Weights of a small mixture-of-experts language model, trained from scratch on English Wikipedia: a softmax router, 545M tokens.
Below are experts of layer 2 (counted from 0) of a mixture-of-experts language model. Rows are named router (the router's row for the expert), up (a neuron's input weights, with its number) and show model dimensions 96-191. Each number is 128 + 32 x the weight over its row's rms, rounded and kept within 0 to 255.
After each expert's rows: a language model's description of what the expert responds to. This comes from a sample of Wikipedia text that the model never trained on.

# expert 62
router [184 153 123 118 153 147 149 111 156 106  96 126 114 139 158 122 115 141  93 100 116 143 140  92 162  96 123 171  65 156 120 166 145  80 142  85 164 168 116 136 101 135 138  56 184 114 127  92  96 155 101 144  93 101 133 160  89  84 143  79  96 160 165 144 109 155 145  76 163 116 139  73 137 104 139 110 125 118 109 139 141 113 144  93  80 198 118  93 164 118 130 112 142 142 116 134]
up5 [132 115 195 159 158 189 104 194 105 117 161 163 111 151 138  66 106 142 151  81  99 133 128 110 169  67 143 100  33 134 176 145  38  77 118 140 137 122 141 178  90 121 116 114 137 110 125  85 133 177 112  95 138 174 140  75 136 103 157 143  35  91 104 114 116 126 109 165  60 160  86  96 126 105 118 144 209 163  89 146 113  94 172 124 112 118 164 116  94 145 104 133 120 157 144 124]
up6 [176 148 130 156 174 129 115 114 114  88 179 169  67 132 190 210 144 151 131 151 149 119 118 176 158  96 116  86 167  82  99 101 115 125 132  95  89 171 122 150  59  79 122 161 161 123 120 142 174  90 190 139 131 202 152 157  84 135 107 122 109 139 147 106 126 149 126 148 124 157 143 142 166  87 151 149 152 151 102 120  98  64  98 118 146 115 115 177 132  92 149 110  85 158 114 173]
up7 [ 82 136 129 128  85 136  93 185 173 145  37  85 131  88 122 152 125 123 119  84 143 125 136 129  86 142 111 194 131 125 129 115 122  98 132 168 161  78  90  97 106 118 170 158  79 143  87 145 169 130 104 120 159 161 124 123 116 107 116 133 151 160 163 134 199 150 105 135 107  79 118 124 168 156 173 188  45 129 126 130 132 102 142 142  85 180 178 144 155 193 169  91 143 132  67  94]
up8 [ 81 107  90 161 107  98 190 134  80 115 149  92 149 137 108 107 139 171 132 108 109 115 127 111 129  80 162 108 132 167 146 158 121  71  97 139 118 177 133 164 158  56 120 135 149 124  92 151  90 105 123 122 157  76 113 159 165 109 115 151 182 189 133 139 124 193 119  98 187  76 116 115 106  97 160 124 155 141 144 166 109 141  71 178 130 124  18 104 181 156 133 100  61 118 105 104]
up9 [ 97 112  72 150 106 107 105 164  81  54 139 160  95 114 110 171 136 100 175 119 143 138 119 136  86 142 150 155  73 153 122 178 131  98 116 131 107 158 165 122 110 109 106 111 102 161  62 164 172 114  79 116 115 102 147 161 134 139  91 152  55 138  99  80 139 150 140 136 115 121 107  97 182 130  72 142 125 160  43 145 152 170  95  57 123 157 124 150  82 184 174 156 202 136  99 113]
up10 [163 164  93 114  99  91  80 141  94  74 169  98 168 176 102 117 112 149  90 118 112 147 112 144 153 186  70 122 116 111 126 152 180 152 129 192 112 110 198 180  98 133 128 191  69 129 126 107  85  95  90 149 134 149 116 117 110 143  99 123 191 112 136 108 141 134 183  97 116 167 103 158 159 104 185 125  88  95 121 104 148 125 118 123 141 114 188 190 107 113 169 102 100 219 129 123]
up11 [164 122 106  74 128 145 186 148  84 127 119 119 103 129  87 104 116 121 130 108 142 151 153  88  81 169 104 183  98  78 207 145 136  97 106 174 142 102 169 139 138 129 138  88 115 131 128 114 152 124  98 152 127 157 245 199 187 128 146 112 118 118 144 141 138 150  79  84 172  29 170  81 155 100 114 182 123  74 123 156 156 115 120 123 136 107 111 142 131 106 142  89 117 111 106 129]
up12 [173  71 130 170 133 104 139 108 201  59  93 121 141 138 122 135 108 157 115  90 128 173 150 109 144  84 178 123 103 116 140 139 142 109 147 124 158 181 131  34 123 168  93 129 122  85 125 126  82 125 146  79 162 107 112  86 107 165 144 140 119  98 112 181 180 169 132 116 149 129 139 154 134  79 190 110 123 111 166  89 118 162 151 113 101  60 120 164 107 107 110  44 129  90 170 145]
Description: Capital letters beginning the second word of a place or name, such as East Orange, Indian Ocean; also opening parentheses and line breaks.

# expert 45
router [184 182 158 126 145 131 133 126 143 200 168 151  90 169 165 141 111 120  86 185 184 131 136 133 143 106 160  83 151 204  64 123 183 173 131 111 104 140  84 102 144 154 110 121 140 151  49 163  99  75 140 128  88  84 122 157 125 141 149 132  99 118 114 159 135 104  86  87 109 152 137 172 174 109 124 174 150 105 144 143 141 103 140 213 137 113 111 113 112 148 154 127  99 144 111 147]
up1 [179 143 126 148 149 168 151 124 127 137 168  83 108 165 105 134 123 122 137 189  62 153 162 154 102 127 168 132 140 128 148 162  73 155 149 115 173 124 134  67  92 122 111 128 110 105 105  70  85  95 154 140 132 146 147 174 117 141 170 138 118 122 197 115  82 132 147 120 162 169 146 193 157  55  85 182 119 161 103 137 110 132 156 132  96  67  89 132 109 122 129 160 120 116  83 119]
up2 [ 88 105 127 167 151 149  88 153 125  67  74 110 117  89 117 204 139  89 104 104 140 123 124 151 115 133 145 147 130 112 108 130 102 100 175 161 137 175  55 152 137 106 131 142 174 169 118  85 147 159 159 182 116 159 139 168 138 152 174 130 110 111 169 198 177 122  92 153 113 143 224 163 125 126 137  82  99  52  72 124 142 147  76 138 141 128 156 114 124  97 163  90 115 150 125 146]
up3 [ 81  87 166 128 133 201 169 116 140 101 102 109  90 135 123 131 150 116 167 135  70  87 122 147 128 179 133 151 140 176 125 146 123  22 124 180 150 127 164 145 228 134 114 189 118 133 152  91 126 119 126 125  91 131 117  81 175 211 119 129 155 178 106  81  87  86 127  99 148 147 103 165 136 128 113 164 121  92 160  94 150 153 194 145 234  81 131 135 135 108 129 102 113 118 113 186]
up4 [135 122 106  83 163 170 121 120 110 138 168 108 118 164  55 152 201  80 101 102 137  69 167 142 189 110 132  94 121 106  91 166 109 166 115  88 129 121 155  94  99 110 114 127 101 173 115 129 216 131 126 107 175 122 128 117 124 136 159 114 132 137 120 170 167 119 169  98 162 136 119 120 107 112 111 118 185 138 155  90 136 100 160 130 113 101 138 151 193 147  83 122 156 141 126 117]
up5 [109  76  34  79  94 152 156 107  93 159 176 147 196 143 153 103  69 126 116 139 127  82 115 159 131 137 150 134 147 193  58 123 126  94 166 163 104 107 156 144 166 164 111 145  97 122  67  97 129  54 146 142 172  87 134  72 163  86 142 135 101 171 126 129 109 140 109 141 118  84 184 117 110 112 111 127 125 101 141 125 134 150  95 194 125 140 172  96  99 122 202 140 132 121 164 129]
up6 [ 84 139  94 100  87 107 120 144  65  95  98 127 135 168 149 215 133 125 134  61  61 119 135 104  66 118  79  26 124 142 110 131 101 103 144  97 128 129 189  96  89  89 132 117  93 131  94 132 122 163  55 124 189 165 183 122  91 106 147 122 110 159 151 149 124  31 132 110 123 179  84 110 144 151 159 149 114 142 135  64  90 113 135  97 141  87  87 175 130 116 127 118 139 134  89 118]
up7 [157 131 184 166 122 135 141 137 192 167 198  57 173 129 136 101 172 145 112 156 110  93 137 127 162  74 145 118  78 182 104 106 133 100 180 130 144 132 109 124 123 100 209  98 159 139 116 168 119 108 105 148 167  97  95 142  88 152 150 142 130 127 130 148 127 173 111 101 157 118 123 120 131 149 118 132 137 137 139 183 175 192 133 160 148 161 101 140  42  94 136  90 134  85 150 210]
up8 [210 145 137 133 152 182  94 154 152 159 137 207 151 139  93 104 145 159 115 132 140 119 170 106 111 162  91  77 133  81 102 147  77 105 101 119 138 185 166  94 124  75 162 125 114 193 162 169  80  72 130 152 110 149 144 167  66  92 164 113 169 109 149 141 149 147  85 155 114 167 191 152 167 121 170 101 142 134 115 123 132 148  89 121  84  99  62 120 152  96 138  89 162 134  53 117]
Description: Census tokens such as the ales in males and females, Density and Total labels, percentages, and digits inside figures and dates.

# expert 19
router [ 84 120 105  97 125  59 172  85  84 128  86  82 120 143 113  73  96  98 122 153 149 192  88 104 136 193 113 110 160 131 140 127 174 152 184 138 102 194 134 184  90 191 100 150 101 101 109 176 152 129 193 169 161  61 157 165 110  88 122  89 119 119 115 125  90 166 131 107 147  94 165 130 136 111  74 105 121  91  97 113 179 175 110 141 103 137 171  92  94 116 146 190 136 139 156 151]
up6 [116 115 105 150 132 114 111 118  96 148 154 161 176 133  92 116 152 162 202 137 192 121  88 128 150 140 117 147  78 103  94 137 140 162 134 132 172 128 174 123 128 187 145 173 143 122 145 131 160 120 176  96 142 117 139  90 127 186 111 139 219 165 204 140 109 134 168  83 110 121  88 138 128 141 180 131 125 158  94  86 110 136 135 115 145 113 170 120  87 116 100 155 113 114  87 134]
up7 [ 90 133 100 136 143 106 165  47 139 150 134  96 131 138 130 150 122 118  32 101 107 137 129 122 141 104  72 121 126  98 145 179 147 155 179 105 185 134 121 114 198 124  89  80 109 117 152 160 155 125 178  87 167 158 164 176 123 102 154 143 120 151 194 136 131 122 163 116 131  91 134  74 117 140 109 129  92 107 178 160 149 120 116 183 134 121  78 164  94  84 108 105 100 170 144 125]
up8 [124 136 130  93 177 119 157  73 164 124 149 149 142 181 123 103 119 153 148 120 156 107 105 109 104 181 187  89 125 183 111 128 135 192 173 179  83 103 118 121 124 140 135 177 125  60 133 149 131 130 136 154 118 127 112 160 168  87 134 117  62 114 186 124 163 129 148 103  94 102 159 114 135  79 134  65 152 143  72 124 112 122 102  93 188 103 108 142 185 164 173 154 143 149 130 168]
up9 [139 120 101 177 147  91 149 105  99 101 164 163 126 154  75 105 140  84 116 147 136 119 151  82 139 139 167 197 161 100 192 120 129 113 124 143 165 149 213 165 223 136 155 119 116 110  95  71 134 116 114 137  43 154 108  83 115 107  99 156 139 205 151 185 139 215 147 128 124  64 179  93 116 148  89 150 101  73 135 117  79 142 132 123 171 171  92 126 133 107 149  65 168 159 141 131]
up10 [165 120  80 114  79 124  82 156 173 137 115  99  65 117 136 105 102 131 109 136  81 102 205  78 105 102 151  72 117 107  72 144 109 130  87 140 121 155  70 139 128 202  91  97 107 127 201 148 195 153 118 105 200 122 141 122 129 132 125 101 132  90 125 129 131 127 116 178 148 164 122 147 162 100  63 145 125 108  84 114  87 118 122 102 115 147 146 121  77 162 129 139 145 124 127 182]
up11 [103 142 126  94 147 159 117 121 200  90 137 208 189 129  87 106  68 117 113 131 158 130 126 131 137 135 180 142 165  78  99 124 146 146 138 112 149 153 151 157 149 170 124  77 112 189 136 134  73  78 130  91 173  93 131 154 140 160 166 130  77 164 144 124 134 110 120 142 156 148 181 157 164  70 132 122 187 164 145 168 158  77 119  57 178 121 152 178 104 110 110 153 118 107 159 152]
up12 [ 76 129 130  74 160  91 103 155 151  92 152 106  80  66 118  87 131 130  83  90 130 190  94 108 126  57  90 115  88  80 122 124  98 128 143 139 120 100 153 115 120  64  84 124 102 107 136 142 146 179 163 109 113  95 109 152 138 160 157 138 175 105 124 113  70 137  97 123 125 125  97 194  10 138 124 128 164 129 122 132 112  30 122 166  63 121 150  66 140 130 157 128 118 131 182  85]
up13 [136 148 129  86 112  92 136 187 111 222 161 121 104 137  77  81 141 106 141 101 170 180 162  89 104 149 169 149 163 169 116 181 126 121  83 142 102  97 120 107 129 117  95 119 139 149  92 114 145 145 156 153 132 136 131  99 153 167 113 129 152 184 111 167 122 160 146  58 171 167  94  82 101 124  59 158 116 176 152 218 192 124 105 167 153  75 158 154 115 125 148 118  74 166 112 130]
Description: Suffixes and final pieces completing words, like -ing, -s, -ern (eternal), -ll, plus section heading markers == and closing parentheses in tables.

# expert 38
router [107  90 123 114 123 158  97  56 174  88  65  80 118 145 160 186 160 102 108 155 155 168 128 107  88 149 154  80 143 171 177  95  65 140 101 115 139  84 167 152 152  56 198 108 168 143  96 199 105 149 122 123 187 156 118 134 149 102 143 149 115  60 121 150 121 178 125 129 192 145 160 133 132 190 100  90  69 138 129 175  92 169 102 151 148 188 166 151 154 159 130 118 161  93 156 117]
up6 [106  63 153  89 139 126 142  92 134 114 151 105 187 174 135 173 176 167 189 119 123  89 184 132  88 142 110 100 116 151 101 132 132 128 141 104 135 186  97  89 152  80 133 194 115 140 129 124 138 172  87 172 132 133 157 138  68 121 210 130 135 153 140 124 113 121 101 132 173 143 151 151 193  68 146 168 136 150  96 136 132 136 104 160 181 140 161 145  99  97 146  87 129 164 160 120]
up7 [159 124 145 110  89 141 106 110 136 117 121  78  97 139 153 146 120 132 225  72  89 115 153 110 122 196 109 164 132  84 127 122 136 136 129 132  90 140 124  85 141 106 122 117  41 151 142 130 106 138 139 103 142 132 108  88 119 119  98 137 146 124 138 150 157  60 107 158 101  71 115 164 149 123 117 127 164 113 100 164 132 123  70 122 138  98 114 136 109 145 140 126  83 160  66 130]
up8 [181  66 169 135  89 149 151 117 109 112 169 112 143 148 103 112 119 145 116 112 123 165 102 146 117 108  90  99 128 150 117  99 112 107  63 137 185 117 169 163 119 131 175 104 161  67  97 144 115  97 141 132 138  97 149  80 121 199 138 137 120 128 159 138 188 162 117 136 168  94 146 136 137 145 150  61 152  75 191 137 124 108  88 168 120 187  99 162 133  85 146 202 149 116 125 138]
up9 [121 145 164 141  88 119  63 117 187 123 156  82 151  96  80 189  87 129 137 132  72 152 157 105 132  88 101 125  86 106 116  90 146 187 145 159  85  85 144  50 130 107 103 116 118  97  94 109 160 129 125 164  90 117 116 126 114 132  99 147 130 136 167 134 124  98 153 102 104 125 164 212 172 127  65  36 130 150 108 147 110 133 145  73 151 135 137 151  98 130 135 130  83 168 166 100]
up10 [120 127 169  94 110  98 153 137 127 111 112 127 117 107 136 141 108 162 129 171 159 147 150 111 107 138 131  89 138  84  97 118 144 157 145 145 120 200 164 201 163 119  77 157 150 158 165 138 132 143 140 128 120  98 112 128 178 147 116 129  89 119 160  78 104 134  65 116  55  95 149 152  92 149 158 113 150 112 121  84 122 141 197 152 159  95 134 125  85 138 126 158 145 153 119 184]
up11 [133 131 104 128 120  91 103  94 113 170 103 112 143 154 149 136 130 125 112 152 139 115 158 188  56 125 132 137  89 132 128 116 163 117 137 118  82 145 168 114 110 113 109 139 158 108 170 160 179  93 125 116 133  91 164  62 136 156 127  85 124 177 123 151  80 174 165 159 150 189 170 140  97 165  89 125 114 187 107  93 159 107 137 152  76 112  94  97 115 159 163 146  91 163  86 157]
up12 [135  98 176  97  87 126 113 151 142 153 115  73 161 123 135 158 119 154 169 132 100 184 115 127 132 197 167 140 181 113  63 113 161 121 152 128 144 193 115  95 165 126 148 120  52 119 119 163  80 124 142 166 171  88 167 126 154 143 126 144 142  59 107 100 124 118  48  67 141 152 154 162 164 149 110 122 128  94 151 169 158  89 140 158  89 110 169 173 139 119 126 124 113 140 164 149]
up13 [116 147 188 153  90 140 169 134 157 126 151 113 195  71 160 147  96 113 155 132 163  65 139 135  78 132 158  88 145 132 153 135  63 106 136 149  99 157 139 127  82 130 140  90 142 149 155  83 175 168 127 169 170 115 142 127 112 128  96 145 124 113 105 176 100  98 110 179 179 146  86 116  87 173 155 124 144 120 113 122 101  92 175 129  85  89 119 104  70 133 161 148 114 157 181 167]
Description: Hyphens opening list items at line starts, as in "- District:" or "- Written by"; also table-row pipes and heading equals signs.

# expert 42
router [122 147 111  86 136 122  77  90  83 115 133  84 198 147 178 186 116  85 121 159 157  57 150 139 131 146 186 127 149 144 139 107  59 104  84  97 129 106 193 109 120 158 148 128  90 129 182 131 136 135 164 131 131  90 163 177 115 121  57 167 106 144 142 161 152  64 162 182  42 107 106 119 153 108 146  97 160  99  70  89  99 122 138 195 167 119  92 142 165 124 121 108 105 190 127 159]
up0 [136 104 132 147 123  93  99 103 149  90 148 144 151 116 138 143 124 217 135  84 117 127 144  81  83  85 144 158 119  84  86  98 171 109 163 144 128 171  89 125  62  84 147 148 164  99 156 115  83  84 126 128  67 115 183 147 177 177 107  78  67 147  89 189 121  79  92 112 191  93 102 123 150 106 146 156  80 137 125 112  66 148 149 181 159  98  89 138 147 140  88 151 138 129 110 125]
up1 [116 133 135 154 115 144 135 133  77 157 144 135 160 188  79 147 147 121 109 111 114 130 159 158 181 207 122  22 124 130 120 153  88 185  78 135 124  88  69 185 146 124 178  82 107 103 134 159 141 168 172 145 106 149 131 148 204 138 171 163 155  55 108 118 178 130 154 123 126 167 137 111  99  73  77 125 139 116 119 158 157 127 120  84 133 109  96 146  75 115 148 112 100  98 102  89]
up2 [177 149 114 156  66 127 124 117 149  98 165 145  98 163 127 177 136 133 129 171 183  81 198 108 150 141  92 171 162 129 131 122  61  91 142 146 157 130  71 108 156 110 166 126 128 142  47 129 179 157 146  97 107 149 116 119 111  81 112 124  51  93 143 115 167 146 136 137 190 178 124 144 121 127 123 115 181 111 109 143 124 104 141 137 116  84 174 134 147 114 101 127 117 135 142  62]
up3 [127 108 164 142 109 135 134 114 195 125 140 131 140 126 137 155 106 174 113 128 126 157 112 180 129 108 161 160 118 122 145  92 141 133 145  57  82 102 119 104  91  81 138 110 183 110  92 110 155  95  72 159  95 123 145  73  22 159 169  85 119 111 156 218 179  81 128 138 153 136  91 166 162 167 113 156 167 115 103 110 208 139 133 122 116 187 132 109  95 142 119 144 119 141 138 123]
up4 [ 96 148 177 116 131 117  98 134  25 174 142 101 126 136 140 170 120 145 135 131 101  84 146 141 122 176 127 106 120 132 117 107 106  32 116 112 142  87 105 118 124 139 139  86  59 173  82  87 116 109  95 118 109 152 172 115 137 119 110 111 109  95 124 132 153 135 108 186 149 159 105 144  83  69 134 127  96 136 107 146  66  94 161 121 126 109 135 170 136 136 197 155  88 129  88 105]
up5 [ 77 155 102  52  72 111  96 113 120  76 108 133 110 125 130 128  71 161 111 132 108 123 112 115 116 144  96  73 196 123 136 121  27 148 120 123 135  89 113 205 132 146  89  87 186 165 130  96 112  99 197 133 143 104 146 119 131  74 182 140 109 179  98 165 155 103  89 107 120 117  91 130 121  94  93  80 113 102 115 101  84 130 124 112 181 158 142 122 129 140 161 144 124 150 142 102]
up6 [175  70 114 122 122 138  58  73 131 175 108 101 142 137 119 139 150 105 114 104  83  99 170 137 121  99 101 134  83 119 136  60 116 141 162 106 106 199  76 121 132 142 101 142 106  87 135 149 120 168 149 130 179 110 130 175 109 158  82 177 167  80  98 112 139 112 169  77  66  99  94 127 150 172  86 137  99 104  64 191 164 109 157 146 113  78 161  86 121 106 142 155 140 130  95 121]
up7 [120 159 172 116 108  93 125 193  80 140 141  98 100 158 133 140 104 147  92 134 119  58 133 139  91 124 198 144 140  99 144 110 131  75  98 122 143 181 188 120  97 122 132 136 118 156 115 146  93 134 107  84 166 194 158 107 140 199 151 158 130 152 101 137  77 101 116  98  93 104 107  90 132  59 116 116 102  95 173 116 116   4 135 155 168 107 122 140 117 138 137  49 140 149 154 151]
Description: Word pieces following an initial consonant like B, K, J, such as K-omm, B-oun-a, P-ort, plus sentence openers However and There.

# expert 28
router [ 66 195 121 113 144 165 112 137 147 118 114 107 188 142  66 102  87 139 190 123 162 173 116 147 138 164 146 117 127 126 117 137  98 158  71 182 156 160 113 160  87 121  91 169 168 148 110 136 139  90 104 137 134 168 136 156  89 135  97 101  64 205 144 171 125 117 134  59  99 129 113 129 162 143 132 138 146 154 168 130 147 207 111 100 126 173 148  63 155 154 151 140  98 170 172 110]
up0 [100 111 116  99 166 133 123  85 107 160 148 120 105 151 132  50 128 205 162 142 119 167 113 164 190 137 113 117 173 101  80 155 162 135 151 203 142 118 139 168  76  77 182  64 118 130  64 117  83 109 172 123 116 169 141 163 112 169 180 143 108 149 168 128 151  83 112 149 113 136 109 106 145 126 145 141 142 106 119 121 101 132  76  94 121 123 120  60 114 154  98 193 145 103 148  93]
up1 [148 104  79 149  97  74  85 134  75 147 140 120 123  96 154 155 140 125 159 182  82 161 100 112 159 166 112 139 114 120 144 131 116  68 131 151 145 137 110  52 112  95  89 139 145 154 142 143 154 129 117 136 159 200 102  96 125 109 123  90 112 119  99 138 165 152 165 165 170 145  97  77 168 113 121 119 137 107 148 175 185 163 146 155 216 144 122 136 138 136 138  87  76 114 133 138]
up2 [111 167 132  82 163 130 126 107 128 140  69 122 134 129 108 105  49  93 104 146 153 120 113 125 133 151 113  70 156  92 131 106 143 120 240 154 105 141 185  60  95  94 122 154 104 177 150  69 202 157  88 136 132 155 112 146 168 133 149 141 153 100 144  74 148 134 125 141 116 122  88 145 200 157 158 126 145 159 117 145 129 119 132 124 113 135 188 129 179 132 193 122 110  82 114  79]
up3 [167  61 120 134 100 137 105  84 164 197 137 179 194 124  92 148 127 172 125 114 137 133 125 146 107 132 140  69 164 128 123 138 161 102 128 154 139 160 127 135 156 133  92 122 171 171 162 175 166  90 131 146 140 119 106 180 142 113 151 158  95 100 132 145 120 136 132  91  86 127 142  89  56 114 189 151 132 115  77  96 147 122 158  73 132  96 138 116 133 145 172 143 119 106 120 167]
up4 [ 92 149  91 109 169 122 143 145 130 109 130  78 157 101 109 121 143  62 132 164 145 140 143 119 110 195  70 131  73  81 152 110 161  79 135  72 105  96 134 106 137 148 148 147 122 133 138 135 188  86 148 154 150 125 130 124 151 120 169 127 115 153 169  99  79 120  93 124  86 130 104 111 114 105 122 117  72  59 166 122 120  98 139  88 146  91  76 147  75 110  68 126 169 163 137 169]
up5 [113 154 132  93 152  96  97  84 134 172  54 123 135 171 200 156 102 135 183 119 149 120  91 125  74 131 103 162 167  86 165 170 124  94 137 187 188 193 107 193 131 129  85  98 180 154 107  86 121  63 121 157 127 156 127 118 102 114 202 105 153 120 107 121 152  91 122 137 130 124 154 124 129  66 162 108 166 136  88  67 127 117 136 110 146  94 133  92 115  99 138 119 115 138 131 133]
up6 [108 126 146 148 134 109  92 120 130 153 165 111 148 136 143 185 113 126 145  89 148  78 158 105 109 168 140 111 106 187 116 138 178  98 116 140 169 154  97 168 149 140  84  74 165 139 100 112  96 168 160 141 177 170 199  96 125 179 163  95 130 107  99 169  77 106 194 133 179 124 144 135 108  74 126 140 137 135 162 122  67  91 124  89 102  91 176 174 154  77 138 136 141 182 123 175]
up7 [113  47  57 142 117 147 136 136  73 137 146 102 104 118 113  89  96  83 101 141 138 154  98 116 114 111 114 168 157  52 133 148 131 130 132 114 126 202 126 130 129 131  68  99 115 170  95 136 126 161 105 134 155  73 171 151 182 108  46 112 152 109 130  98 113 142 118 109 121 140  87 130 106 133 136 177  79 143  84 134 116 161 124 127 188  64 118 162 198 108 121  77  94 133 153  91]
Description: Pieces beginning with a or u inside foreign names and taxon names, such as Amit-ab-ha, Araf-at, Srinag-ar, Amate-ur.

# expert 33
router [156 140 137 113 148 132 144 155  94 155 135 130 118 150 164  99  90 134  93  75 148 171 133 141  95 147  92 164 135 164 142  84 181 149 133  72 135 155 162 127 157 148  87 182  76 103 140 151  90 175 111 143 121  89 153 120 116 147 144 117 138 131 125 163 119 186  90 130 157 173 129 161 137 168  94 129  74 116 107  79 188 143 144  82 139 143 138 128 151  98 106 134 143 143 124 177]
up6 [168  98 128 181  44 161 136  96 123 107 119 151 160  90 132 158 203 155 150 107  87  72 192 115 127  96 131  98 144 125 148 130 188 134 139  81  94 144 134 119  89 109 128 116 157 105 114 169 102 202 122  95 145 126 156 113 174 115 179 110  76  95 139 129 111 170 112 174 163  83 204 133  92 119 110 132 104 122  77 130 136  79 134 119 125 157  89 145  99 156 160  99 101 143  55 155]
up7 [134 183 147  59 117 119  81 139 129 122 142  54 154 110 130 100 114 144 145 147 110 188 128 103 125 133  99 108  53 120 151 111 171 154 166 134 132 229 184 147 112 192 143 181 122 148 167 197 107  70 146 160 101 140 101 196 117 120 158  90 157 172 123 125  80 104 117 111 130 127 160  76 112 103 100 133 131 182 112 159 154 166  93 149 174 110 108 119  82 133 158 112 106  97 114 107]
up8 [110 147 114 192  85  87 172 100 152  85 135 145 127 178 104 139 115 130 188 122 103  97 156 121 191 163 151 122 121  70  88 148 137 130 207 147 182 161 183 141 150 136 159 144 166 150 157 115 173 105  83 166 119 115 120 143 111 128 108 163 112 175 158 123 136 146 120  78  94  93 158  78 125 119 140  93 148 101 124  88 179 123 145 117 129 124 119  96 143 105 129 136 131 157 151 134]
up9 [173 136 140 143  94 192 111 129 139  90 123 115 123 146 149 129  52 138  95 103 149 192 182 124 153 125 126 158 190 122  92 114 100  76  99 129 105 158 143  98  40 125 157  49 126 132 139 136 140 140  87 122 132 128 121 157 119 142 127 176 146 112  84 147 154 165 107  53 138 168  55 219 108 152  87 223 123 153 132 131  92 127 156  87 144 151 119 113  85 154 132 121 117 129 100 151]
up10 [161 137 108  77 154 156 156  89 111 139 163 140 157 157 131  87  90 172 114 156 150 106 137 114 124 107  87 106  75 134 115 135 131 113 173 152 113  72 199 111 104 100 122 132 104  88 118 173 140 137  54 131 135 135 106 136 189  85  94  77 116 100 109 147 132 175 126 215  55 136  84 107 128 163 128 148  92  95 190  89 142 115 161 137 175 137 133 122 149 166 120 113 184 120 115 130]
up11 [126 135  79 117 147 110 132 139 188 137  90 152 113 183 104 147 123 117 141 150 149  69 157 132 136 138 176  92 156 135 113 107 162 119 128 126 123 157 168 116 114 195 157 188  92 164 158 138  79 124  88 129  99 110 126 167 102 149 143 124  99 127 162 110 148 138 190 131 118 145 190 149 135 135 147  89 133  83  34 146  87 117 202 110 154 155 117 115 148 120 173 204 123 215 160 129]
up12 [132 124 144 134 142 115 108 154  85 186  98 119 201 123 140  86  87  96  92 163  72 133 155 143  88 102 160 139 155 122 107 103 194  63 125 124 172 152 122 162 129 135 120 199 126 142  86 109 136 157 123 206  75 133  97 119 123  98 126 162 172 180  99 181 122  93 101 188  49 115 107 137  89 156  61 120 106 130 121 131 153 120 111  88 151  77 134 128 105 100 101 167  88 165 181 122]
up13 [142 164 164  99 151 154 126 117  80 138 150 136  90 147 120  25 131 154 166 157 132 111  99 108 135 124 126  95 130  66 203  64 158  84 135  90 155 189 169 148 150 188 136 118 150 177 138  58 158  90 103 215 158 132 134  99  98 175 141 107 127 146 137 176 137 132 117 157 142 114  78 185  96 186 186 130 140 151 105 102  80 145  93 104 108 122 148 103 137  83 112 151  90 126 136 114]
Description: Word-final suffix pieces, mostly plural or possessive s, plus l and ing, as in deaths, schools, employee's, presenting.

# expert 11
router [150 161 159 126 138  96  60 110 150 155 130 142 131  59 106 106 143 158 137 142 150 120 174  97 136  45 119 111 120 111  58 120 142 164 155 179 121  86 158  78 102 131 135 174 134  58 194 161 161 147 104 105  66 172 182 111 112 119 136 136 123 163 119 112 179 170 131 148 140 118 100  98 130 139 152 110 169 124 124 168 109 100  80 152 102 176  99 129 110  99 113 129  79 118 143 146]
up6 [ 90 109  94  81 118  98 114 158  93 187 131 116 110 157  98 128 112 110 118  84 112 156  94 118 188 130 149 117 135  81  61 122  83 166 147 118 153  90  96 112 145  97 117 129 165  88 185 197 128 148 121 159 140  87 126 169 151 152 136 151  86  93 130 125  92 109  85 103 102 123  84 159  95 105 128 169 163 142 141 147 122  84  77 100 139  80  86 116 108 107  90 176 171  68 153 156]
up7 [130 140 153 123 102 135 122  78 130 187 133 100 145  83 178 110  58  95 105 208 129 122 178 169 167 132 179 101 118 177  91 178 153 114 143 162  96  53 109 123  55 147 109 148 150 169 125 192 107 130 133 173 149  37 141 102 132  83  98 167  47 109 168 164 151 151 117 150  74 110 164 131 224 112 122 122 151  87 106 130 101 137 148 187 155 131 187  79 134 175 103 162  81 125 133 135]
up8 [174  80 104 144 151 156  88  96 137 146 160 137 174  91 137 122 106 132 152 139  56 111 121 168 157 148 114 124 134 164 110  88 157 159 151 181  98  79 102 106   8  91 131 114 116 175  98 211 120  84 130 152  98 140 114 133  95 167 121 159 129 140  54 146 154  74  46 143 128 116 127 126 138 134 102 111 155 104 179 113 118 127 104 135  93 175 163 167  87 166 110 144 184 130 119 115]
up9 [ 94 151 113 135 115  74  87 125  82 156 133 119 162 119 140 169 149  98 151 125 141 117 180 120 156  85 132 118  94 109 136  98 180  95 150 133 127 110 110 172 125 114 105 112  57 186 132 171 145 179  70 147 113 116 131 146  96 172 150 150 107 118 121 155 174 109 112  81 120 150 143 165  69 155 111 156 160 214 157 200 163 143 102 172  86 123 221 144 125 144 102 153 108 104  48  66]
up10 [119  51 150  95 159 126  54 128 150 120 132 109 153 110 107 147 157 146  95 140 115  69  77 228 184  65  54  84 174 121 161 102 110 139 143 112 109 181  74 122 173 125 123 124 113 128 131 188  91 117 165 117 167  69 138 119  96 126 141 148 132 122 145 127 148 138 144 128 131 138 133  76 130 110 120 172 117  97 115 112 114 109 134 147 122 170 112 122 127 137 138 145 203 156 153 128]
up11 [147 100 125 126 133 110 155 109 105 129 120 127 151 109 100 122 117 100 129 127 106 139 106 146 174 111 110 153 126 116 163 127 110  65 116 169 113 141 107 140 191 183 177  98  83 107 185 136  84 132 135 126 132 144 156 136 153 130 150 183  79 117 153 197 151 116  84 138 177 119 107  77  90 131 211 123  55 127 112 135 180  59  97 126  88 110  81 115 224  96  95 112 122 167 102 167]
up12 [151 143  92 148 189  70 114 153 118 192 155 119  90 164 145 151 141 127 129 142  68 115 118 209 107 137 107 163 140 141  68 147  59 108 121 145 176 124  94 144 119 128  48 139 154 146 152 125 178 122 122 154  85 165 140 142 119  97  99 139 180 175  74 168 111 115 133 125 111 139 134 123 141 136 129  66  88 140 139 122  48  70 109 107 116 179 154 144 121 157 162  68 130 150 177 106]
up13 [ 73 164 116 163 120 141  82 179  99 141  94  91 127 134 109 194  96  43 115 110 106  85 143  85 157 116  90  81 152 160 144 179 115 197 128 135 110 144  96 129 141 219 120 148 145 120 147  98 147 119 128  98 167 166 146 154  83 141 141 162 197 164 126 126 112  87  92  83  81 131 142 150 145 117  83 162  94  98 169 129 158 143 108 140 124 150 141 141 168  92 114 175 109 111 142 116]
Description: Word-final suffix pieces that complete nouns and adjectives, such as -ation, -ime in maritime, -ure, -ary, -uter.